python train.py --n_layer=11 --d_model=192 --n_experts=64 --experts_per_token=4 --d_expert=64 --d_shared_expert=0 --activation="swiglu" --moe_layers=[1, 2, 3, 4, 5, 6, 7, 8, 9, 10] --router_score="softmax" --normalize_top_k=false --routed_scale=6.91 --balance_loss=0.00657 --balance_bias=false --init_std_router=0.0273 --lr_router=0.000612 --vocab_size=8192 --norm="rmsnorm" --norm_eps=1e-06 --tie_embeddings=true --optimizer="soap_variant" --lr=0.00515 --beta1=0.95 --beta2=0.98 --batch_tokens=[32768, 65536, 131072] --seq_len=512 --train_tokens=353000000 --steps=5021 --dataset="wikipedia_en"
Below are experts of layer 6 (counted from 0) of a mixture-of-experts language model. Rows are named router (the router's row for the expert), down (a neuron's output weights, with its number) and show model dimensions 0-191. Each number is 128 + 24 x the weight over its row's rms, rounded and kept within 0 to 255.
After each expert's rows: "comes before" lists some tokens at least twice as common just after its tokens as in all text. This comes from a sample of Wikipedia text that the model never trained on. Tokens count by the router's weight.

# expert 9
router [135 129 103 162  94 169 107 134 148 122 176  96 114 169 153  87 156 101  98 142  78  83  67 145 115 121 137 119 117 150 123 114 116 110 106 116 182 116 155 127  88 109 126 127 164  85 142 103 159 131  83 132 124 122 125  99 130 127 141 117 144 125  89 113 155 130 148 131 169 128 108 108  80 149 136 146 138 106 142 168 149 116 162 162 163 157 142 112 131 145 141 183 133 138 136 122 133 149  93 108  93 125  82 130 128 141 168 126 177 100 118 150 118 121 130  77 106 178 150 151 136 149 113 131 143 155 171 124 134 122 132 141 120 129 109 132 107 135 113 108 127 139 113  96 122 119 138 111 122 138 142 121 119 120 123  76 115 138 137 101 152 120 125 144  76 106 115 158  80 121 115 138 149 117 103 158 161  87 132 151  81 148 118 142 133 100 152 122 154 148  84 121]
down6 [145 164 148 135 133 130 108 139 133  95 146 114 157 132  94 138 138 128 135 166 102 138 107 128 110 128 133 128  96 131 119 141 125 131 137 109 145 128 127  98 150  80  88 147 155 114 104  79 135  79 128 159  97 118 104 131 117 120 130 112  94 130 126 141 147 156 113  79 117 107 119 118 124 136 128  56 159 110  98 107 142 137  90 134  97 132 114 133 112 138 111 152 117 138 176 111 122 156 124 119 125 103 137 138 120 152 124 119 106 105  60 107 121 122 148 103 149 118 143  98 157 141 111 121  47  83 106 130 145 130 116  86 132 135 149 156 124 147  78 173 110 149 145 134 144 140 159 114 131 131 133 112 121 128 153 146  87 119 145 139 115 132  83  89  65 128 164  88 133 138 116 147  96 149 145 123 110 126  99 117  69 120 169 105 111 142  60 111 107 124 163 123]
down7 [105  79  85 122 159 140 143 119 118 146  70 163 118 112  97 137 113 125 129 141 116 188 148 115 132 159 113 162 155 120 150 113 172 148 148 145 114 105 106 125  93 112 107  77 132 137 122 120 114 138 129 159 151 107 140 141 127 114 159  90 108 122  93 112 103 124 132 129 120 125 135 106 143 124 155 106 159 139 171  76 162 140 133 125 122 154 139  95 123 160  88 131 126 138  82 140 168 116 155 192 105 118 123 123 168 134 148 136 124 124 112 115 128  76 122 142  90 151 100 121 115 102 127  98 139 144 133 112 144 166 132 130  66 128 133 138 122 182 115 122 151 140  99 136 116 140 125 175 148 106  98 124 126  87 145 114 146 119 105 136 108  94 165  92 124 101 142  99 105 116 136 123 129  99 144 165 112  82 117 125  73 107 108 150  94 121 115 183 117 142 126 122]
down8 [ 80 159 130 148 120 205 134 100 117 142  98 125  99 140 123 128 141 159  66 127 135 126 110 138 103 107 149 139 111  91 133 109  80 124 133  90  83 126 156 109 111 174 139  98 129 138 142  82 163 139 162 133 131 110 128 109 157 126 101 108 134 107 114 137 135 110 136 130 126 141 111 138  61 148 148  97 118 151 137 172 167 146 163 144 159 132 136 125 157  89 120 145 132 115 130 118 122 131 100 134 105 150 119 126 144 123 136 126 126 148 136 128 119 114 114 146 133 137 110 141 171 119 120 105 161 137 136 126 158 129 110 136 121  76 145 108 113 159 121 139 129 139 144 120 149 122 130 152 136 103 127 122  49  87 131  68 133 170 125  94 167 158 125 148 104  98 174 144 123  83 137 129 164 103 160 181 157 144 104 112  89 143 122 129 129 146 126 112 118 139 166 164]
comes before: " the", " a", " his", " first", " United", " same"

# expert 54
router [143 154 146 125 147 132 124 130 172 144 159 115 111 193 135 159 162 136 120 137 109  96 116 135 171 181 153 137 130 124 121 134 127 121 106 159 114 105 160 117 160 127 108 138 126 116 136 145 149 136 109 104 133 124 108  72  87 129 147 132 167 145 114 135 121 157 138 133 151 103  97 178 115 162 124 126 161 127 107 153 161 106 126 138 139 119 130  96 142 166 157 134 137 148 110 147 132 141 115 132 111 128 100 189  85 132 159 115 106 181 183 128  92 136 130  60 115 109 119 155 110 133 144 161 123 163 153 121 147 107 175 156 187 124 121 103 131 113 108 124 114 129 121 101 141 145 132 137 130 142 123  96 124  97  89  90  87 104 122 131 140 131 157 114 116 117 194 142 141 143 116  92 104 108 103  90 116 132 123 168  98 128  99 113 137  91 174 127 142 126 120 134]
down3 [136 153  98 151 113 165 149 117 110 137 157 130 119  95 147 115 151 115 164  95 118 166 149 106 130 137 155 143 146 141 113 101 140 144 103 112 163 151 101 101  75 157 142 137 122 129 117 110 108 106 132  86 110 143  78 148 157 120 101 114  99 121 129 118 185  98 157 152 129 129 156 147 103 127 121  50 136  91 114 145  98 167  95 136 102 137 122 165  98 125 110 140 162 132 130 126 140 150 148 171 151 121 138 105 120 159  93 116 161 136  94 131 136 120 140  82 120 109 135 128 157 143 115 103 150 134 151 120  99 140 107 111 133  77 122 128 165  94 121 132 141  66 153 156 160 111 134 171 137 141 133 112 135 147  78 110  75 165 107 131 116 163 131 131 133 130 109 144 141 137 157 105 189 158 123 139 125 122 101 143 133 129 120 120  97 126 109 127  97 114 181 143]
down4 [155 121 133 116 149 162 128 114 141 141 127 101 146 147 153 139 137 116 109 108  87 168 133 110 128 124 107 123 109 123 138  99 104 161 117 121 101 128 134 168 112 189 129 103 132 123 122 111 128 125 120 158 114 149 138 146 110 128 151 157 167 147 128 139 127 150 117 141 139 118 154 140  90 111 166 149  86 118 117 103  91 126 180 134 125 127 147 103 154 134 120  95 136 111 116 115 173 109 136  84 116 171 102 156 159 112 181 118 140 133 123 157 149 124 120 163 138 100 149 143 117 109 126 108 137 112  92 106 131 162 152 136 143 143 147  65  75 131 135 102 155 178 102 108 108 129 126 129 125 106  88 145 137 138 126 157 130  91 153 113  80 116 122 169 125 170 139  89 126 151 118 147 123 156 134  64 149 163  96 173 146 104 137  94 159 132 114  75 148 140 124  71]
down5 [110  77 124 149 104 118 126 105  93 139 106  91 121 128 141 145 124 118 183 124 147 163  65 128 140  80 113 150 185 128 102 120  92  95 149 150 162 139 113 156 108 163 117 156 132 123 107 186 112 113 129 158 187 154 127 136 144 124 100 164 113 131 115 140 149 106 123 188 123 155 133 127 157 146 104 172 144 169 145 145  94 137 155 116  89 134 116 160 166 130 137 117 170 144 117 130 140 104  90 134 158 141 139  91 146 132 142 124 134 101 129 171 153 162 128 103 151 135 146 140 161 123 127 124 158 169 166 157 150 107  99 128  90 100 113 158 103 131 108 123 116 132 139 118 150 142 129 144 108 128 157 143 121 125  85 118 112 158  98  81 114 152 129 140 162 155 107 128 126 123 131 165 158 135 136 150 154 115 134 102 132 103 142 120 107 136 142  93 128  97 169 143]
comes before: " the", " a", " be", " his", " an", " been"

# expert 42
router [155  77 160 149 167 142 128 105 132 145 148 143 137  93  80 158 137 167 104 114 105 121 137 119 124 127  88 104 150 118 154 133 143 140 113 160 110 120 107 132 127 108 108  77 171 109 120 119 115 117 102 113 121 113 125  59 119  94 109 132  77 117 171 160 111 101 187 125 123  99  96 122 112 158 119 121 141 156 152  70 133 129 153  99 132 180 119 125 162 171 118 107 152 157  65 136 158 130 125 147 109  98 144 154 150 155 146  93 153 117 119 150 144 126 143 119 148 138 142 122 160 133 135  98 109 179 136 148 132 142 140 145 129 148  86  82 146  86 117 104 117 167 139 154 161 138 104 134 120 142 116 138 161 136 133 133 128 170 105 132 107  95 129  95 124 129 141 100 146 132 139 151 140 169 127 110 110 139 124 117 166 150 127 157 154 104 104  97 112 147 113 120]
down0 [129 163 169 144  75 134 143 110 153 116 127  86  67 143 158 141 132 120 136 134 117  75 117 138 131 138 149 118 137 162 163 106 108 116 125  66 121 105 178 152 163 126 115 159 126 115 149 171 187 164 116 116  90 100 150 125 150 122 160 109 122 124 129 135 122 109 156 175  83 158 152 141 145 153 111 130 123 118 125 123 120  98 142 144 143 145  99 141 120 135 121 184 163 111 116  88  94  97 144 127 159 116 128 109 146 142 178  91 147 143 119 115 151 114 177 108 115 112 141 107 105 158 153 130  71 159 137 136 137 102 122 103 134 126 138 171 149 139  94 135 132 132 101 146 127  90  93 119 155 151 129 105 134 173 128 137 153 100 161 159 166 110 139 105 110 133 125 127 130 117 135 126 113 152 154 163 129 114 146 126 100 128 131 121  99 134 123  72 160 108 119 132]
down1 [127 107 131 130  98 142 124 138 104 145 128 131 156  83  99 123 108  96 128 139 177 146 153 112 150 118 127 137 120 122 140 120 158 101 142 157 132 108 149 146 163 130 142 117 125 122 122 123 128 120 140 126 105 118 165 121 123 131 136 194 127 134  94 125 131 107 142 100 132  61 168 144 135 113 122 108 122 162 107 138 113 134 136 121 164 138 137  84 108 101 117 108 123 143  98 175 127 135 144  93 127 123  98 149 147 158 101  87 154 124  83 145 110 121 140 139 133 133 157 121 122 118 121 147 171 130 151  43 122 108 123 108 118  90 145 194 180 112 123 124 173 142 130 143  77  99 100 111 119 135 152 172 148 132  90  79  97 153 107 176 111 137  97 117 148 144 147  99 135  94 132  92 139 146  82 109 104 120 160 152 137 113 116 100 123 141 134 122 137 174 152 162]
down2 [150 125 129 151 181 127 134 142 154 154 129 123 113 109 137 119 153 108  77 142 102 102  89 120  88 120 125 139 162 136 150 163 173 130 146 125 104 137  90  95 126 144  92 116 132 128 156 102 117  97 105 120 142 145 111 105 105 116 122 136  97 128 151 131 114 113  96 105 123 135 135 105  91 129 123 131 165 135 128  78 126 132  94  95 103 150 160 118 120 148 118 185 157 173 130 140 154 127 110 138 104 120 128 125 122 140 102 109 134 120 100 112 130 114 121 140 135 120 101  81 116  86 153 129  88 174 114 154 179 143 151 133 146 138  94 125 154 120  56 106  92 146 127 168 119 134  92 125 141 131 123 137 179  91 139 159 122 125 109 170 112 107 142 105  66 144 175  91 154 159 126 134  88 141 118 130 132 124  95 149 145 154 120 145 153  77 144 147 137 149 149 155]
comes before: "\n", " The", " In", " He", " It", " he"

# expert 3
router [170 118 139 109 116 133 127  94 107 152 147 136 129  63 104 183 102 156 112 122 122 118 168 119 134 136 124 127 111 112 118 142 149  97 120 124 143 137  91 159 109 109 121  89 165 104 143 141 152 120 139 119 114 135 112 104 114  92 109 162  98 127 145 164  90 152 152 150 142  70 140 102 138 163  96 113 109 129 116  96 109 177 162 111 127 137 144 124 106 147  82 125 161 131 125 122 146 146  95 152 124  83 157 143 141 148 126 141 130 155 116 147 137 135 200 145  96 122 141 145 172 182 142  86  85 157 136 141 129  80 158 135 148 151  95  92 144 106 127 133 146 130 128 113 128 169  87 128 138 149 147 155 154 119 163 104 129 144 114 151 108  93 121 121 135  98  80 144 165 109 121 149 144 163 147 126 123 164 116 125 133 161 132 147 148  96 105 122  98 137 148 148]
down2 [108 176 107 121 107 156 143 115 201  90  82 127 122 110  94 143 143 145 130 112 126 162 128 144 108 142 186  95 122 105 110 122 146 137 118  91 175 131 113 142 159 152 150 111 106 109 131 121 126 128 151 133  99 122 127 171 149 104 140  97 124 106 145 125 121 107 161 141 127 135 112 128 137 149 109 158 129  97 149 126 138 108 155 139 118 135 135  71 118 161  96 137 136 108 122 108 109 147 149 122 115 108 101 147 125 119 201 128 136 163 123 132  71 129 121 135 154 145 150 181 157 171 169 159 150 137 159  91  69 145 105 112 168 140 134 127  90 155 126 147 155  86 120 100 153 100 123 131 148 143 140 149 130 157 143 174 170  98 128 116 151 148  95 113 151 131 137 144 167 106 137 162 149 142 109  94 129 153 123 128 139 165 159 128 138  93 128 134 145 128 116 141]
down3 [145 129 131 176 114 113  83 152 111  88 137 133 104 101 110 120 123 131 127 145 143 114  87  95 140 124  99 180 109 122 120 128 199 115 131 143 133 121  92 126  97 148 105 154 133 103 146 133 100 140 114 136 118 109 143 142 100 116  91 148 121 147 170 146 128  95 125 119 104 137 100 135 137 136 144  99 169 150 103 147 142 137 107  83 157 159 150 155 119 200 137 143 160 126 133 143 126 106 148 155 164  87  96 153 117 163 132 134 199 123 126 114 118 140  97 119 115 137 139 151 145 123 186 158 121 104 131 117 163 145 144 115 123  90  88 115  68 120 122 129 136 129 143  84  89 138 134  87 138 119 131 147 118 109 108 116 127 118 106 117 173 118 120 135 192 105 159 114  93 124 111 161 120 122 109 124 142 153 158 159  91 122 130 122 163 111 121 128 122 119  85 143]
down4 [170 146 143 147  76 127 153 146 127 135  98  97 115 122 118 100 136 145 132  92 123 130 144 107 135 166 123 120 109 102 146  95 109 133 139 123  91 153  74  98 133 169 133 139 160 105 127 105  66  69 108 119 129 129 132 106 117 125 116 136 133 107 106  93 112 153 150 124 136 163  93 125 117 139 135 123 134 138 107 134 134 149 102 119 124 157 145 106 123 112 108 139  69 189 146 154 135 142  93 131 103 113 109 145 111 136 125  94 173 159 121 105 122 148 153 157 137 148 162 143 142 144 140 123 126 103 127 131 142 172  79 135 106  92  84 123 130 155 150  92 114  96 118 156  95 144 130  91  87 105  86 125 143 104 132 141 142 127 116 138  90 103  96 109  90 105 108 117 113 136 130 108 138  94 152  94 128 138  93 128 152 149 147 148  92 126 182 174 143  94 175 132]
comes before: "\n", " The", " He", " In", " It", " This"

# expert 25
router [146 125 138 126 139 116 115 124  78  89 123 152 136  95 148 122 150 121 141 119 113 140 125  66  95 106 115 137 147  94 134 119 119 157 103 125  86 144  88 167 120 139 154  87 130 102 117 169 165  86 163 141 100 102  91 132  93 140 117 159 103 155 110 172 126 111 119 113 114 134 131  88 150 173  85  99 134 145  78 166 148 137 130  89 132  98 116 109 127 146 115 140 131 109 106 131 128 106 140 154 138 106 111 129 125 128 121  91 186 105 107 109  87 164 101 123 110 110 149 165 132 130 153  88 137 123 142 120 117 112 131 102 110 109  75 106 126 156  98  96 128 166 134 163  96 131 104 112 114 151 125 154 105 170 132 134 117 109 117 128 148 127 172 114 128  94 114  99 126  89 134 129 119  74 117 116 101 117 120 155 148 145  85 103 115 105 172 120 139  96 139 158]
down3 [112 132 135 141 108 133 154 116 126 109 122 150 138  83 141 173 103  98 145 110  98 112 128 139  91 110 131 163 142 107 142 100 136  79 151  88 145 107 120 164 125  87  97 117  83  83 120  92 107 145 145 169 106 135 160 157 150 124 140  76 132 132 129 130  87 148 136 166 143 119 142 131 105 133 105 101 135  72 102 157 117 100 111 139 106 159 133 110 141 117 115 129 132 168 164 148 119 139 126 116  66 154 107 129 141 128 118 135 114 111 120 123 108 108 114 143  94 113 123 133  97 182 126 133  91 146 147 124 100 132 126 111 137 120 142 108 116 129 127  94 114 101 117 144 112 132 130  65 161 138 111 164 115 138  98 149  86 135  98 113  76 132  95 167  97 201 116  96 122 173 156  89 122 142 123 150 138 143 142 151 115 140 124 104 160 126 104 119 116  92  97 122]
down4 [116 105 153 130 143 139 173 149  95 153 131 170  88  98 128 124 129 114 118 136 112 136 121 134 158 156 117 122  87 102 185  99 132 134 104 100 136 119 145 133 121 122 133 130  99 105 122 140 140 143 106 146 138  52 128 162 119 120 125 165 160 129 137  92 126 119 116 123 146 151 134 103 109 140 144 164 135 120 126 130 140 169 175  98 108 116  99 145 155 139  91 163 136 159 131 109 176 115 181 143 115 125 101  86 133 145 143 129 132 141  70 136 115 139 141 150 101 122  97 103 161  93 113  90 100 120 128 128 112 100 131 159 154  92  96 178 175 118  84 152 121  90 105 142 106 153 144 110  93 143 135 169 111 169 110 109 151 123 100 126 116 142 141  87  98 118 135 147 115 115 124 139 136  98 146 115 159  89 124 180 165 121 133 113 103 132  82 128 116 118 147 101]
down5 [159 135 107 129 150 124  97 114 140 113 136 150 157  99 111 144 142 142 140 137 148 140 115  67 105  99 152  94 161 116 120 133 139 131 125 167  96 120 120 143 122 105 146 142 158 141 173 128 158 105 127 131 115 121 142 161 132 103 129  94 160 110  85 123 104  83 115 138 112 141 101 135 154 136 109 115 133 121  64 130 160 130 144 127  90 119 102 113 113 113 119 158 161 135 138 131 140 166 132  98 128 127 122 135 157  92 147 106 144 106 157 129 130 128 121  73 160 100 134 125 143 151 154 124 107 139  97 152 146 133 127  87 139 107 100  88  72 133  46 110 119 111 128 143 170 158 128 171 150 125 153 134 148 179 155 127 135 134 124  92 125 130 160 108 138 130 119 135 132 105 125 136  77 176 148 106 111 135 136 195 171 109 140 118 121 148 136  78  88 118 100 113]
comes before: "\n", "|", "-", " ", "|---|---|---|---|", "|---|---|---|---"

# expert 50
router [130 119 140 126 105 144 155 145 113 142 112 121 128 112 117 145 123 116 120 129 138 100 119 170 115 132 114 128 131 123 144 157 112 112 111 105 132 117  90 117 145 125 166 132 127 119 117 140 130 149 147 122  99 134 148 156 131 165 132  82 139 131 134 135 171 135 104 148 144 146 136 123 153 119 140 151 102  81 155  87 113 178 123 105 106 139 113 163 132  88 154 131 113  99 153 127 145 132 151 111 123 131 163 100 102  80 133 181 169 149 168 137 102 129  93 121 167 141  86 125  92 118  88 152 148 108 133 141 135 141 104 159 130 146  97 122 173 113 102 179 167 132 106 133 114 126 113 107 108 197 113 142 109 167 145 153 105 107  89 126 151 162 148 197 177 125 149 158 142 142 137 141  99 153 155  81  94 176 114 138 137 131 156 121 158 135 172 120 129  97 115  87]
down2 [123 142 162 122 122 116 143 131 187  76 204 152 107 164 158 125 109 110 132 169 102 148 137 125 142 112 121  93 107 100  83 162 152 113 107 130 120 146 159 126 145  84 132 171 175 128 131 131 128 147 142 142 142 134 104 161 139 123 141 121 160 134 128 116 104 113 160 111 136 132 117 120 140 146 111 137 106 117 110 174 154 136 145 119 124 115 107 122 136 121  90 143 107 143 141 127 155 134 126 115 129 118 113 111 159  96 115 128 145 116 143 141 104  99 140 133 133 146 153 141 123 126  87 118 132 139 110 115  82 158 158  46 113 123 121 170 163 133  97 107 107 147 123 181 153 143 125 146 172 148  98  94 126 123  99 117 125 120 146 161 121 123 142 188 136 130 151 131 107 134 167 131 134 107 128 124 173 142 126  86  80 159 143 111  80 135 136 155 195 110 148 128]
down3 [131 139 115 179 125 107 119 146  95 125 120 141 132 117 138 108 161 139 132 112 134 120 101 135 112 102 169 129 165 156 122 120 145 118 137  93 130 103 128 176 136 137  66  89  61 120 157 133 148 115 195 111 153 129 118 103 100 125  92 108  97 170 115 158 137 149 124 146 131  88 145 119 127  97 144 129 136 111 137 137 117 189 130 165 126  96 133  97 152 120 112 120 160 125 143 118 110 101 123 163  87 130 132 165 145 152 130 108 119 138 110 142 153  91 141 157 159 160 144  97  93 134 133 123 120 137 165 159 136 137 146 169 152 115 132  98 139 139  87 105 109 102 109 108 144 183 139 126 101 151  96 103 124 150 125 122 146 104 111 130 104 114 130 123 151  96 171 173 160 114 162 161  86 121 163 121 103 122 155 121  93 104 145 131 160 147 158 131 120 168 158 145]
down4 [121 117 157 112 144 148 134 119 135 155 167 157 104 158 159 139 104 168  69 117 129 121 114  91 146 120 118 129  96 129 122 123 115 136 141 101 146 131 161 123 129 121  93 148 105  92  85 119 135  93 146 119 122 127 115 137  93 103 133  96 151 147 145 124 157 107 168 102 152 163  85 150 111 147 135 129 154 103 162 134  78 113 140 126 147 105 131 119 117 158 120 156 168 118 152 121 165  87  50 151 115 128 128 106 148 157 118 161  87 115 137 127 134 103 120 105 105 131  78 123 124 120 162 136 164 114 136 145 162  71  98 118  87 109 126 113 124 129 138 103 112 131 100 155 152 109 132 159 137 125 114 134 127 122 109 138 153 141 138 147 115 100 111 122 160 137 150 105 189 129  94 142 147 155 142 167 115 133 156 140 142 150 172  92 120  66 140 134 103 131 151 180]
comes before: "1", " ", "2", "3", "4", "0"

# expert 13
router [110 125 180 161 145 122  92 134 134 151 111 127 153 142 120 145 151  82  90 101  86 149 114 147 119 143 139 107 137 115  96 101  89 105 165 112  84 122  96 106  97 146 133  78  98 101 138 127 121 169 149 110 145 103 123 171 138 157 125 120  97 160 100 117 102  99 110 159 125 153 130  96  95  69 127 155 165 105 139 135 142 118  80 105 129 149 119 141  87  90 170 130 128 131 135 119 135 151 115 206  99 162 154 142 122 137 102 164 149 134 125 131 138 172 150 130 111 127 135 142 136 154  97 116 116 124  90 163 129 194 138 153 133 127 139 173 108 116 130 147 145  92 137 137 126 125 136 131 125 101 117 111 176 123 161 135 152 147 132 107  95 143 133 161 154 112 105 141 135 103 145 142 140 128 153 119 142 119 135 111 129  97  98 147 172 133 155 127 124 126 114  82]
down2 [116 106 115 153 127 119  92 122 144 177  71 126 144 107 131 101 158 125 119 120 141 101 124 142  88 111 149 121 149 148  96 106 127 134 128 119 103 103  94  98 113 145 179 108 138 139 110 133 134 124 180 159 114 147 116  84 125 111 181 123 155 100 175 130 120  96 117 112 118 111 103 108 123 123 169 131 129 110 122 131 122 104 149 145 138 145 131 129 131 141  99 158  89  71 111 194 142 108 131 105 152 123 158 121 145 163 119 148 107 117 125 132 111 147 126 138  94 122  97  81  95 141 106 140 147 154  99 132 108 112 180 120 141 158 131 133 134 147 160 148 164 165 150 111 135 171 124 114 119 141 138 118 152  95 115 165  89 114 132 116 105 118 154 109  85 117 157  81 131 131 139 124 101 164 128 126 125 190 100  85 141 119  97 126  98 129 139 129 139 198 132 110]
down3 [123 153 167 114 130  97 149 123  91  79 167 106 115 113  84 151 153  98 121 127  92 144 130 153 135 151 126 117 110 122 133 132 127 142 127 133 144 145 146 153 158 152 136 110 153 120 140 140 119 160 178 103 161 175 127 195 133 122  87 106 163 104  86 104 139 140 135 152 141 139 118 153 128  99 122 140 129 109 131 159 193 132 130 138 129 133 135 128 147 115 120 123 156 114 119 120  74 168 167 111 160 147 122 116 111 165 138 113 170 137 161 131 144 124 158 103 105 106 151 119 142 132 135 157 147 113 116 132 122 120 160  83  67 102 155 159 119 168 142  86 124  97 125 130 176 118 141 114 133 112 142  90 133 164 163  95 153 106 166 138 147 156 122 124 142 168 117 138 114 103 167 120 158 126 114 105 114  84  87  89 100 149 138 147 136  91 108 138 146 121 114 109]
down4 [ 96 128 143 102 154 154 188 141 157 157 116 176 162 131 148 121  94 136 135  97  61  97 114 146 142 107 111 119 129 146 137 136 110 108 133  96 115 156 119  94 139 142 119 155 137 104 145 142 133 135 143 139 139 103 124 176 126  99 151 147 105 174 136  71  98 142 118 106 109 157 119 111 112 137  86 178 105 107 102 144 173 122 112 124 106 141 141 162 120 139 156 121 116 125 105 138 131 105 132 120 170 167 108 127 127 162 113 128 148 143 112 119 108  97 129 108  83 146 115 133 113 168 155 157 148 146  61 156 122 136 133  99 107 141 145 109 132 125 106 158 132 149 121 145 154 118 169 117 130 111 121  77 125 171 111 171  95 158  86 128 115 149 109 103 166 100 149 104 142 128 125 108 137 127  88 121 126  94 121 123 122 127 135  99 154  68 122 151 123 165  96 134]
comes before: "0", "1", "2", "9", "8", "7"

# expert 40
router [135 115 136 116 167 119 119 113 104 155 138 108 103 118  84 144 177 136 111 141 128  92 134 138  99 108  97 124 103 141 136  76 156 118 159  98 137  96 119 102 124 121 159  85 111 159 112 161 139 153 133 100 105 139 101 121  98 140 132  93 156 140 167 158 122 142 151 150 150 125 141 109 142 117 130 155 180  82 165  86 123 154 149 109 115 112 123 148 137  97 169 128 131  80 140 105 112 153 140 163 133 115 146  98 133 115 152 135 189  92 150 109  86 132  96 145 171 152 127 106 108 117 112 160  96 144 129 192 110 142 120 139 158 145  97 125 130  90 118  91 141  84 111 108 118 110 159 119 102 201  88 150 112 149 162 110  99 134 102 147 123 138 147 135 129 158 107 121 126  92 142 112 145 152 144 132 124 151 130 144 138  91 151 131 154 130 115 101 122 131 116 131]
down3 [116 123 115 139 139  98 104 102 115 121 121 101 101  65 136 134 139 169 122 125  50 144 108 160  93 104 118 107 161 129 143 108 130 126 159 122  99 147 133 143 103 117 133  85 107 165  95 136 142 120 140 120 174 131 166 144 143 108 128 134 123 127 104 150 105 106 115 120 135 142 147 159 151 122 108  92 104 101 130 128 147 102 112 136 131 143  80 122 118 113  97 112  93 108 135 148 106 134 167 156 155 109 143 126 161  87 148 155 156 124 144  81 127 147 107  96 148 107 106 130 143  97 129 137 135  96 140 110 114 116 108  96 191 126 139 160 138 131 112  79 107 150 122 122  99 132 144 114 172 110 114 126 105 130  73 115 161 132 135 142 127 148 184 167 130  94 116  96 106 145 140 135 109 127 149 195 105 114 133 167 113 146 147 142 137 139 187  97 135 145 129 168]
down4 [123 109 122 155 159  94 110 163 107 110 112 151 151 134 148 167 124 144 184  72 113 131  90 118 119 136 134 115 116 104 173 122 129 133 131 120  86 173 114 115 139  81 109 186 161 104 129 136 158 111 116 154 119  41  95 120 150 141 147 147 127  85 129 114 106 156 111 110 105 124  90 115 151 136 104 107 128 124 132 140 139 162 121 144 100 130  94 108 109 116 137 163 108 128 106 157 106 123 132  99 151 158 119 125 113 163 111 125  58 115 172 118 148  84 107 115 129 137 119 111 127 162 156  74 105 121  78 106 143 131 139 138 150 127 148 170 113 109 112 121 120 166 101 129 117 156 109 108 116 133 122 106  93  88 118 144 103  96 132 106 114 110 129 115 150 143 103  94 132 130 152 126 133 134 142 164 106 148 129  95 130 115 143  88 157 101 129 141  93 144 113 150]
down5 [104 127 136 112 150 134 161 140 100 128 121 135 101 151 154 160 127 107 145 142 148 148 129 116 132 116 104 166 122 104 146 130  85 157 164 129 141 134 112 119 125 104 154 104 149 128 111 113 124 136 106 117  63 146  81  93  73 105 163 179 149 100 106 161 173 131 112 164  80 164 121 119 113 149 150 142 139 120  99 115 163 127 105 120 112 174 113 159 102 126 124  84  91 147 197 180 156 118 120 152 182 145 131 199 101 109 139 150 112 117 127 113 118 152 115 136 118 144 111 160  91 106 118 148 118 104 158 109 116 163 136 138  82 153 143 149 108 144  84 118 137 152 132 139 165 140 130 153 107 129 109 100 112 148 141 186 161 167 117 142 113 127 111 126  95 133 109 121 140 136 123 144 156 110 151 135 146 148 137 132 132 131 119  93 147 118 133 140 127 127 144 128]
comes before: "7", "6", ")", "8", "5", "4"

# expert 46
router [160 128 119 169 118 122 153 108 133 135 148 115 106 121  92 148 152 146 142 107 127 102 116 124 114 151 141 120  89  86 137 129 124 107 113 108 173 142 122 167 137 111 118 106 139 123 112 153 101 188 108 107 158 104 149 101 138 127  91 104 146 153 129 131 165  98 134 107 100 143  88 160 142 167 162 118 119 173 123 135 133 150 113 131 112  87 126 116 134 151 160 157 115 116 128 133 147 162 105 102 120 102 103 124 112 100 163 103 110 109 130 146 103  92 141 151 100 127 115 139 142 186 143 137 157 196 157 121  92 110 111 122 141 100 143 164  93 130  81 150 145 124 125  92 125 156 150 127 150 102 172 110 127 134 161  93 148 116 142  81 135 108 123 158  86 133 154  96 122 141  95 136 119  99 134 172 110  82 168 129 111 100 116 128 101 116 145 178 148 126 148  86]
down7 [145 109 140 137 119 145 128 125 111 134 158 124 157  94 140 139 106 125 112 154 165 117 123 154  99 119 116 164  85 121 138 126 128 130 120 159 138 143 173 112 115 151 156 138 156 142 137 106 118 150 130 158 149 167 176 132  96 122 141 160 110 145 162 153 173 146 111  98 142  73 143 179 103  80 131 130 117 180  77 153 175 175 108 123 141 156 153 142 122 145 169 165 118 107 125 139 103 108 117 134 114 142  83 115 135 130 117 107 146 105 118 145  97 127 112 125 134 157 117  98 146 123 150 142 141 116 117  98 153 147 120  57 106 136 118 143 150 144 156 161 138  79 142  84  93  96 173 152 104 137 132 113 108 154 102 130 114 142 138 131 105  83  80 114 148 124 139 110 111 113 151 129  73 151 147 104 133 147 139  99  85 105 140 125 108  89 133 142 143 119 118 117]
down8 [120 149 121 143  98 156 109 147 110 146  73 149 108 165 107 140 158 112 124  98 113 150 143 138 157 163 151 135 160 150 144 149  80 107 163 131 165 101 148  76 175 123  96 126 112 113 118 118 119 114 104 126 108 153 157 105 115 117 186 109  96 110  98 162 133 141 111 137 124 110 169 132 148 116 128 159 134  84 132 126 146 131 141  90 131 137 140  59 155 161 154 136 138 134 142 119  94  96 134 110 140 119 106 155 146 150 101 125  84 153 140 163 115 129 174 105 116 113 142 127  96 163 125 134 162 145 124 118 126 124 172 117 113 120 113 133 169  66 119 108 127 123 129 128 165 143 118 142  80 124 130 109  91 125 117 144 135 129 116 162 156 114  96  74 152 143 100 173 136 180 126 128 116 134 101 155 163 119 140  96 156 144 155 134 140 130 128 124 130  87 101 146]
down9 [139 157 113 120  92 105  84 125 103 112  81 100 109 109 113 138 168  96 124 150 119  81 173 124 130 151 102 152 124 139 147 145 138 151  91 146 159  97 148 128  89 149 156 138 111 155 125 158 133 142  89 144 126 127 130 132  96 145 101 122 103 139 109 107 148 151 157  84 143 109 137 146 113 109 155 101 113 165  84  79 134 140 123 134  79 117 119 121 102 149 127 136  97 120 172  52 139 165 167 140 124 104 125  95 138 115  78 113 127  86 121 189 105 103 160 112 116 106 116 148 129 138 122 148 153  85 136 128  99 137 129 145 119 115 110 125 119 137 125 159 138 146 105 130 150 178 130 107 106 119 129 126 152 138  85  96 158 138 127 127 129 148  98 125 140 100 151 143 127  95 155 133 111 158 124 119  98 157 148 126  94 172 100 142 122 117 161  88 120 170 113 147]
comes before: " the", " a", " his", "%", " their", " its"